python train.py --n_layer=9 --d_model=128 --n_experts=160 --experts_per_token=6 --d_expert=32 --d_shared_expert=0 --activation="swiglu" --moe_layers=[1, 2, 3, 4, 5, 6, 7, 8] --router_score="softmax" --normalize_top_k=true --routed_scale=2.45 --balance_loss=0.00286 --balance_bias=false --n_groups=8 --groups_per_token=4 --init_std_router=0.0297 --lr_router=0.00115 --n_head=2 --n_kv_head=2 --head_dim=64 --vocab_size=2048 --norm="rmsnorm" --norm_place="pre" --norm_eps=1e-05 --positions="rope" --rope_base=22900.0 --rope_fraction=1.0 --qk_norm=false --attn_scale=0.125 --tie_embeddings=true --parallel_block=true --init="uniform" --init_std_qkv=0.0499 --init_std_o=0.0499 --init_std_up=0.0499 --init_std_down=0.0353 --optimizer="adamw" --lr=0.00348 --lr_mult_qkv=0.5 --beta1=0.95 --beta2=0.98 --lr_head=0.0142 --grad_clip=1.0 --warmup_steps=207 --schedule="wsd" --decay_fraction=0.283 --decay_shape="linear" --final_lr_fraction=0.1 --batch_tokens=131072 --seq_len=1024 --doc_mask=true --train_tokens=829000000 --steps=6325 --dataset="wikipedia_en"
Below are experts of layer 2 (counted from 0) of a mixture-of-experts language model. Rows are named router (the router's row for the expert), down (a neuron's output weights, with its number) and show model dimensions 0-127. Each number is 500 + 40 x the weight over its row's rms, rounded and kept within 0 to 999. Numbers have three digits each.
Before each expert's rows: a language model's description of what the expert responds to. This comes from a sample of Wikipedia text that the model never trained on.

# expert 34
What it handles: Foreign-script and name initials
router:496508478520451492553463558497517449452545527560515501426546571472515459544465524488445451558558446519530454403456466510542532533519424552572514472451453535505448535489471481522449475450504485485528566536501463425520449495471461465547439472475526482483513536567517474458480429473551450487563493445472550455482551501446482531500515548559503476521501534461555471462528455537576508487538
down0:477472547520488450477469482534436549525613546494455453474403517480528454463555464528475499495500572462572484465537579473541509569547516495444479483460541473562479483503523520463565494492484525412509509441454570572496525477518576561492534460526506496436521524442540488526497517461484460465500546457517497499413504495487485464494506418477455426486422529516498508558475523492509481522550
down1:442468398469512493457539482500508485453468535556456475468511488491577552537495482485567546501479492485608454465534456578468471475501546443575517466459565503579493462520460476501438420492441476461522536528438543505515575463474445541486473532491509528518573464540512553499482510463445500450498438515464487516536563524521520460497527546475493468501570445520551558510458464441517461500505
down2:530511507532523465501530512382539546489451435543515509481599577512453518581532500477530583481497500499527490490507498443471566449494514505384488533454501533473551556473510497545508501493470496524440443578466520455490520561508507545492481490429494449477443534487486565461540514530545470500526495478588437504499488485560458532497552538504520528438538516459530538478418532511488510556557
down3:588431450476473537518575478463455489479561501564534489482542491451544476528464485531499507482533528481462454517493605513553489490556492501487514450447485518450457486475495455476543457530481516537472560523548468436506521557483516487505468504435566546576551598434471485457485528481491496485567448458503599518487447530472495540441471470489544521541433496502471507423512561551542550506513
down4:550526512506561464494461494430504478482538557484532495524461446453447471498490535482495451554503486538488552516449601531474472477547474456485467585514459535477502479554510504555464478438522520539517516476465520443531471538530528453478545423544503509464557525508431540572509494467478509446501449484513411524481532469602479449545437469464506469550582509468491537505544432434495468479587
down5:526554541545533526489557518461527511529478474459553609426541477434484526493471507444412569478444418503471536423548539442553484493480501482491450503497506530473499539447466491500507459505453513616514443493499469531483389531537486439536475416486493510503507535512510529481581529493540456524506467490571475545522503525485484524500576476525465502505508475475555495449501497466460537562552
down6:485508468545499482463547493469505542482474504505527514507514541510568538463493490440496445489521459487405495542488545497591492518461487540521454524647519490525547550510530517485538492560541468559558559530472496424542527524568520407532580499551528527491453558492501480434466547568538479526510477474501536516470484495504462466472518466527490559413536462461612521499471500491516531465529
down7:535391417530459540462544457491488491507482460564543500498492489558571514528506536509537534554541412487501485494484492512451509534498543604489516488532498452504500527509536483519410515464516518467506553554526504456471495501449503425492508539547590516504477525429415475529406504524498496439495534507504493512519482506565550534453529476486532486512474528578567523421463481559453450495434
down8:493566486529511542512555494515477512472526604477528503578485523508549524531506520474495442451441460462520490544590482532568470524501453542529517429508475445488523469477417522483502494549547491566548503534503517488450537510466446507512424534508537492473429494597539498503556574560509464550510466544472467456490501500466550478523528535491444577450456466440539534544518457499464414440487
down9:457517524467607422533407471469482532495482505512502483467490509541544498497526493496527459516499541619500584484499523499508524517436524495440489537493505516526525530514558478494539580494476454497530457419495536535505489479573576474500590526523493496526517489438453392498565464498464467502489496496549489447462437520457490434444476480466463462449468537533514493470609503538475506487455
down10:520471519511541505515554573517430546514492529508489412499485471526509461445567472541534468518535434464555489502538518524498500487581474527538542423475513447486574457459510479493493511560420467550527542478534592496524561398461481488469492474474472488543470496481451545478522501518459536505503516502437523423444484487523525546454449459544537529504496546567524466500524582490565508473397
down11:491530459538528551527554452543532515538464480514450549468570536511538493572480501400498472474512553480493519447541458511535484504521403498558496479561472523543458551419516424451484460494496512513495477536511486544539489504505507468598471482483511489481564503571512538515407528457448546529464465556475514546532546522519520524508475541470405498565535456460553529540493462504576549558469
down12:525475513473517549523442506554428455583506479485513529510452420467475551478514459593535516504451533534488536591470507538469475556459576472468550595483524461522510476512491463485506528558468515465451461484449484518451546482552528514509555578517444559484542497415512502524520498566497500534533484513526448506482503462471558545541494431428496455491484592549504457512472548547471515513447
down13:489590539537530466512494518476544475520502564557565527446490455448447490504485484546485457480490547457487461508547466488427522474514439479542520575502419506476516507530489503552474583449486552467452499535397480534513457496444531556565508467578498519422528529560519487452450516536525490571461448518517451443511505501463541540364501499483510527517489531489531548468477507466467494543486
down14:495517502500498499540499458541516517543506538511468502491492543536483474563491535414526528516559450482527484442520462468527491443612504514531483460542523506534461466455552413584547493520485550478533516519450447593528477583470503487535477488521451534485559533468467423498477551537454492511483498540510613510516511569527492471541552511524473478586467513426506425549513438469514544506559
down15:568484568494465380510484493555504501447450516507511482498481441523456523554485484535513510491534505495487515444456532481572536479472500498518447510508452517422488441552465601469559481485531469523550488527484477522540537518477515473483527483455491463493508509492582545524476557495559537470520493444522492544440502488534444514490501436510606463465464513449350501455541552533513532564484
down16:472401495526456470480503514532516488455525412523486445442553509558436540558475525464565477532496499388524502501444487452482516539540567495428534555518532515510563527553565465463522525495579500467568514578484478497546440539513556556467511492513448461530503522452577482529553481524494541498528489543510465511441482475498464500519479468511572495530532512517432439480545525524514546535566
down17:473480514513508528554504551417524551500441507493588513493538569488571535550498529445525472484512510559448563502517443514494482557500431535447518516568507515477508510469531453523487473500570469552574479435515462542526386579507484501568488417473547443576498527508491493518492479546456539503488488504512533469511446565499481431491441534512483538506569475482524557422491497473545543520476
down18:499415474489487506529478526505514484477472480516559536579551501519507478524408484587498545495488481507515548530493485508470494478453449552496474515479461458468495488503510506472543512503504523500480503446558496438514445449484459429455496477461489462590531456433481450477556538547489546402497496460483471528547491476412481541476446502489566455493505626516383447435487561529520490511471
down19:511581535465459481463508482449451453439478490501613512507555422537453421492513477497444513431534526463477469496515558493466515523479488487552484507569510468481516487577513488524483481514537502586524538556559430533575422584533492441484520490537588432537464505517490478524555499466518532524510503530487483548526498558553484526446473532533534541475451511530461579487473450509506524559508
down20:497492514536488597454585532507504446512467442492485514502516528511512495428486494512506589474495556502601480463443508497461437515541501544507529434465454542592507507450536536495434539465508508453499546451540502476498525497460488428535460464496480445483479489467471479410457491494464538529453548471386500460460517460547542500546536525511524532516542470516530556474409471525589504474521
down21:428504518417539442533414530565464532424529544559508510458539483468450509522527480483533454554543541498497444526557486502499512469491513430564512525520488442523489516516469551513556545461520508468576586496461409507494514458479505506482482553485480503491473526514486482449545438500467482480513541538442494472507486438455535459487513551445520521617589460579532551475460490471499536501546
down22:506446476514541485505477585528505548452488455487450451456536466531558522541487518481541425506570489469500486525496480481460535449441494464527495524512508526517550506542478493517464461446586488459596518513465486465511495552502571544491508534489435500489475506463513527424532495469425505480500550531455434495436566495543411423574443533452558505547556522521530484560499516547459595481497
down23:536456491532537514490497523497493467504491410459493486426501538455512518457533522538492599457456419467550481496548468473411489413511454518494563484510468489569527547538536527554521438499441551563461480464526517487421464465508541487560502453535437579494500526553476539463557515482508530512431529502551534535529585532525583516533483505474549494505486537551572512519523532486541511543474
down24:498471470494459514511546548554528506476494499557568492478544514468485469518436430440409526494581507455498475420561463507535596478563479523522411443488534510532482451442475499516541510495409456529509551578423537458526523493493504488483487435527545532490519511511461525471456540480537565463463481447464515518528503542530492497456494466501535426506472437466454557459510554560564510470487
down25:501464473570492538522464543564558516487521425563491462431526470492530449471463532470499495533464475448550443549534489447451539472485429473473456529533469423531506490520535483379431461432462424501452512550464567503467498498543458437493554511526503449459514459507543547476499449467502442469475504503481461469473509440417588492541526468497422520485480485489517469506461521495497461513555
down26:536441467523557590521513479486483527585478433463465519491444503461497578423457564480476530481442495529537496503563490458488446526465405482548477489478480500484536539501485479526522526509498521544503533494511521516422496467559514505507549430493489500566569472464529501395514533529449511503571566477543512502470511442501564491542491536483530456522510578547440432500514521470487519615504
down27:561581516560565531479562512520504446492474463485555594485533461460534498460489529448417476414411460490533487443489544516468479482494540524542500499528592537511503551512515462507457460489464553541459454560526438465509452524483507478525515483443487497452476478582542571497470512464503519507488415449496484540436523474578502550502466495500541457504501533464470468470450499456580548533486
down28:520475514497447461556454515499562475497536456488497483441521521529564461490459526553445487485427489558503500490533496504464488469501452487519508513429454467528468485475486534458459551465366454426469503512478459477465446442470510438533485525511497551478581482502525591525424460469490527481490476515522565437501524455542546532489479409461566504524513556545499502498510603575507469476448
down29:513607400534538476537478464500531537499485479465474495478546580458532553486559486533419478481439431542503531507484518494532428538430415517471526513452458482507505545518472519544445511516507487553519517508510467436489538587446506481537462509529431526454537578494540460448545505517529495522493434480482468451490508471548542465527529452472501493517475454469578508508459527574570553533541
down30:511469453603512551478560514445447507517489516435447492463542532562567523456523518434538527511519455479469555478515552494520521533467534496519524490569470490454556564482572528509474456527505524379496420532503536502510511502515472533473506484587530458502539500457559462475485514455479513461480533516572502564402414480453533468517558464434496530515503549557459456481513455523515489486501
down31:525437499426484531415515490534491475542529504534504416469452491460550430453502582503495530511527503468496447544538502619477552474467493478525504460493538461444537525546509537501474479470433433454462489473406528427504495505491475541436561413531537539488538491416444482509476549517452518476536531475494484545471460516448524459480442465529543454527510518460421455499492526510442472488509